Below are experts of layer 6 (counted from 0) of a mixture-of-experts language model. Rows are named gate (a neuron's input weights, with its number), up (a neuron's input weights, with its number) and show model dimensions 0-127. Each number is 500 + 25 x the weight over its row's rms, rounded and kept within 0 to 999. Numbers have three digits each.
Before each expert's rows: a language model's description of what the expert responds to. This comes from a sample of Wikipedia text that the model never trained on.

# expert 7
Derivational word endings
gate0:562541489487546521493491510515549519512539523536522431487476521491504501529520487487523494464518492478469542500509475492484440506508527490511481524479496490528475497490509496492523530482492471497492518471502529509491480503509501508483535483492489529489514457484521478489499524533494524495519480534501539488485475493487485494480479474486450488438494485515506511530465474507520514530480
up0:490512534507481531486463489470520491496547519511470489497488502487467467510518499460450508513478515534478550483500557517531509530501518521526496491507537508484479501491539511502543493506467467512534501463473469476492499463510502516465485517459490516489484509505524532508498528509495513502521483534494560499486485488498514479472497488544476513474493484518497475540486513524494527530461

# expert 10
P, p and m pieces
gate0:492502473442466512506533499502511507520471506464544502494479487538536511508513498506510486520488518475498479533467520556505480452544478483529507465532491495519505438516525531523523480475507438514573490489474493487485492511489496508462507513490492501507508529448519505476489515484502512482473465493443475484488464527475491506532519529513510489470516515573497506508493471476498541508520
up0:510525510506432477525515489496492523490442495477517486516507534471497511512485482545504511484501549464525479518465468522489503467521500497492504495526493472535502445490512521532534520480474486494537527517498466519456514518520478490478480487524503510476514476487513496518533516493484516470512474499490485471488470505481478514527495510503524493538533533571470459498467502511496535474506

# expert 11
Table pipes and headings
gate0:531493466486494504497510533498538468500466481503540468501511479488511484520508495531498521493478553515508487478501486478527520498497492436515529538495481496495510541494516473473508485518460484490462513508558461483501486521500498497495517501548505508487506523532526451511520529470484557479557507490479508480515465478503502510516480516509513486519492555506498527508519491570532483532483
up0:477517500508497485482473475498501558511491525471491545526534499504493507455502508515490566455525509484504483511481533496501505474503499526506495508546510501518510481494506519493526502502504522516483498462510503528476491484488543490490534474450529535522508500473473524510506503447490470504507446488522440524531493516490508446465469500501508500566480478513502495495494546460497498521525

# expert 5
List dashes and separators
gate0:487503494467470506568479528535493514529497518471510525492499467494484477482454530452524501499496495512494531499512482472499519525486530495513520509443500467503512457502508523502452455481511494492457488475537453507481495562554507514509503504462533474501531508481523541487467517482506527538476511497539503489508536545473505472525504508507506528511514507506484490538506538511508442463507
up0:471517475510493519478440486526544519522507516487434465449487511512517485476453533465459488481455459479480514489489495477517512528481524534507500493475491496485523489507467528465464493487525500497488476485500443494514474461533518514503509497509476504552528528475511497488505486496504535525452541547506526460468470478533499509459464535514525516512529499495541510498515477528475455503487

# expert 14
Numeric digits
gate0:523523460508493531459528526509506508519484490496481470427483500493507461466515541527507507477561505489448460466490504434516498516505513486494486522479510504496475476506496535481475470507483460505508531467526521512528511533508507525501556514470487523448502482498520494480495492509478510483536491482496532511520510510477473475496483458491528499487507472517521496522499522505482505495513
up0:473486496510529482519470516504503512475519473503506531475503510535452493538498478461475474495481490496514504500476499507505491497461524539524509497510473525516505500500500516507482534479506489486462488518509526509494514504493474451513527525527527517504473534460536472549481510482475564504493517504523522498492495519479459525521486485541498454441529491457489457474512525479473482478485

# expert 22
Biography career narration
gate0:500462502522512513446532511486510467485485507460456495508413500542504519456491488480454475525483502479511514486522504487527479508525517523485507486507497529467470504498464478519574527535513518513535474506534477542509479467518471525506494507499541461458492479492572500514486495483528474486517474476482498501496557528532475528516490537493499513514503477497515492501504501426538512521489
up0:515486524482450546476539514504525494524534504477565510544514524514538495451479488517508530536496513511492522507505482487487528476471530505528516514477542545501499530534539483511518479508507498514512492504474581500496507470531456541528505488509495504512558473547487503473505477460510479503515488462481515485527499504533473470455532471470487521507492487511532511509544492469527538470497

# expert 13
Middle Eastern name starts
gate0:502493502531531540496486470562512489455513498522508483504507504512522485506461481450469528515472542496510487484437477497521481498481511524535488493513480496465510508465474538501478464519508499560514506482480483474482502488474474503509493461498463498452484560490490456487474510510538432484469478517430513466472507475512528488547493548494482487483526506501509513485504487517496488517504
up0:539480524490449492533497488478475494483530531492463485487483447470503521528501515513483518492548474486538500501507540502471537514498486504507526510494495514539510480495518506531481514557504475466458503499529505540530495520548530491532546495437510505496509465474509540484511499498483501560479471467555478506514475551501466496528494490495510491531494522553482534528480498503534472478491

# expert 4
Table cells and dates
gate0:477492510485520476555474477487517517503493517533523489506485492480463497493528450443499497514532481518498529482507479494503473528524547529523506506550480500431514515501479501505492496486510481556487474525556477529504449490491498484484522467460475525538501526490509508516498498501497481469516556551512488505508531506460503461534505510462543476517476527527516493480480468503542513486480
up0:529522514545479515478509494491521489534490494472525518497531495513487522524453494580483505486479506458499504498496501510520538504508486478508487498487483496526506489542503519489512496500533508465491500531465471537526504513503505480506470498554508479515474518527545492487495508510504551479465499544468458490491509433492483533477539498493473501482498477500518474494536547536476502514499

# expert 15
Leading digits of numbers
gate0:487468518517474495447488491449492486495528468447488492519514481472502539492473505483489503477488484523516459523521481519449580465496497505491555463465519510506456485545465462528486462493496508533525491516522539509516496484513486477554515495517496524503494426489521504509490465544496521480450481501516497520499473458483495520521458509492540468525486498548503550529459523475485478480492
up0:494497473516496483432538519480514545504497534470473519525511527488546495508525502509501479516490500504484496488532462491474533483458494506479507457518497532495504508511476482428491512516523529497522489513519472468491504505448491432525504482481531451507507557515483494500491533519521483480487533510456492507510473540564491510535499475469478467503510459526524467519506438535512512487487

# expert 8
Mid-word stems before suffixes
gate0:492518499497480502470478481491496506456509496502505520463511490490526514495466483479436478480458497494494512457489508497518509500496483493471502526518496500445508507481488546501536525565488485500464489489492459515576491501489546488462506523518477524482502500541457550485490493443487444509501512499471524474451499522484479525481514469510490528473523532460482510502535500522546513505520
up0:503482462537520502497469514486539497429488504530480479509483563533470548515525473502540507534505496484511504504527540504427518507488489518526511507457486510509486545518510483497482541511491518501494477514468522496496512543521510497527530439531487457485484495495487482494495491476475518503462520476467523499519490491496480516511512527521483554488462503526521501466463553532485490450494

# expert 19
Articles and determiners
gate0:481479465523518479518504452487520506482496508517504530501494503498484458492536486497489465482517489521500539460478488501504464560507529527498525482507472487492524541486484493501516497489462477466483495470480490468509478507509508500477510532438455478522518506538481498506482474506522517506472524462495483495483508481463485520477506483483506482508493502453442512436460467476498486528501
up0:458511562448535467492469513502506516509556473481484547544498536441513529489517484535528467467522499482445462502467515547485460521515494504476491521481476500542548535477493526475503470507505474521531515527500510522483511515476534504500506539493534519488471496482528525522522497472490527498483512460518506481520490548493540529497516489495499499443488506491493490455509516445522506517520

# expert 23
Name-ending letter pieces
gate0:499504458461475479485502513483510485503509489493517488500532520486477509558475495523496471518460471502458473525423511482468480505506511506525519485475506533459491521511464471492471551502539469488494524471466501483507526489421477535498535520468478481509467518517516481509471500492498476552518528491504484554471525508502503496474500502528456481459555444519499522467488507514494469525485
up0:513479514470494474496507491501446519501444542445517492478461472491453468488496452462504454519505506487497511491493521514531497495490456464464496523510518546479523478481513522462492506503470498464517467515530493506506542497515541484522517501524472481457504472504510473518490497523501486502497462487520491483524501442472508505508517487490473509478470509514466495511494524510552522535523

# expert 6
Place-name middles
gate0:540485490513508499499469496509503537471496494482516474498501531471494538460510504444485492514497501505519470502499527483513523472525502496488488481509524481463543471492515516486566471474519445558500453492505466485494535484545487524464485463501509480468494525524501533534503486515488536475514524516478516492480481462553497533537490525514544497560552446524479474521441504500467473512478
up0:501487499490497532526474461546523512530451478491528480483511533507495517504496522499486520497517532520471492489499501478503489494478520463489515515501513480483467499457518513500498445475520454545553499511516441496539521502482530493466511541503521503543475532501509488527482493478532527480489469510517503483527528492457502547505528533575450502491508533508505504491474514521496493529458

# expert 12
Sentence-final periods, titles
gate0:528509499518456487490519502490485529472537499509508520504519479508545496504518544513482532516505488549508504542500502533474494478516497504497505500496492499504476528471520576519501529494524494487518510504442516478498494525505475506493491509503546477456496514461510522490472494474454508534452519470461506501523507495510517485505488499488531488496519446489481507482460558518483513508505
up0:498507519528448516481512520472508541455492523504503494501520521459514470539480502498508504523490524521471502529515489534489539514484487461530511500495519483527498515526482460494507529487523517483493494506523500480494478486501425485458539548518494474521458529479523535441532468488495505531531496507482472526507513502528519496559464457500550489464499514473587466516497478500504508476474

# expert 17
Abstract noun stems
gate0:506527498468500505505540475492518477502468510521444511481498469490466545515485513533497441449482516486489505490495489494449507502481491470511493501509487527487438471493489514543491492512458514457501574516500481517429521514508478522543527486533526516501521493500484493492505552473542490469495488478524467472493499477520521499503491468504466504536533507537498554479526476516502549524500
up0:517503506536515463506506525512476533502438521455491483493488512510502483512501516467495536507491471471538562523493510476511510479521515522493474485447509456489556521533490490482511501502514524532497467453487526487541445515503520491518545475492468497498486503497471488501528488540472532527518481498451525514549503500476502503495498461495515501511464506458474468503497491472486437473500

# expert 9
Slavic/foreign name pieces
gate0:520483443519516485491530495542500465522489494478504452461485482453507455426499475532493492483490540476534545493529508547463495472543504435462499495497499484510507513521478514498521484500554521511508473528538500485463553490476494480498502514456511469498506480526511519517505484526531462486486467535510531509501503521463489490477454499564485498467510425508509534483497496515494496500511
up0:504504513511495525550532527483489476489555522471471523539499510532447538503499473514502509497497494544531526535466532466482472472512457484531546460512516503518521545465496505508496496542525519486498510466504543501503494476536462475510449486545518457476484495500481530507505519524531520501492507493498507502480501512524484487506525486462491496500482523469492473461476495478479510472478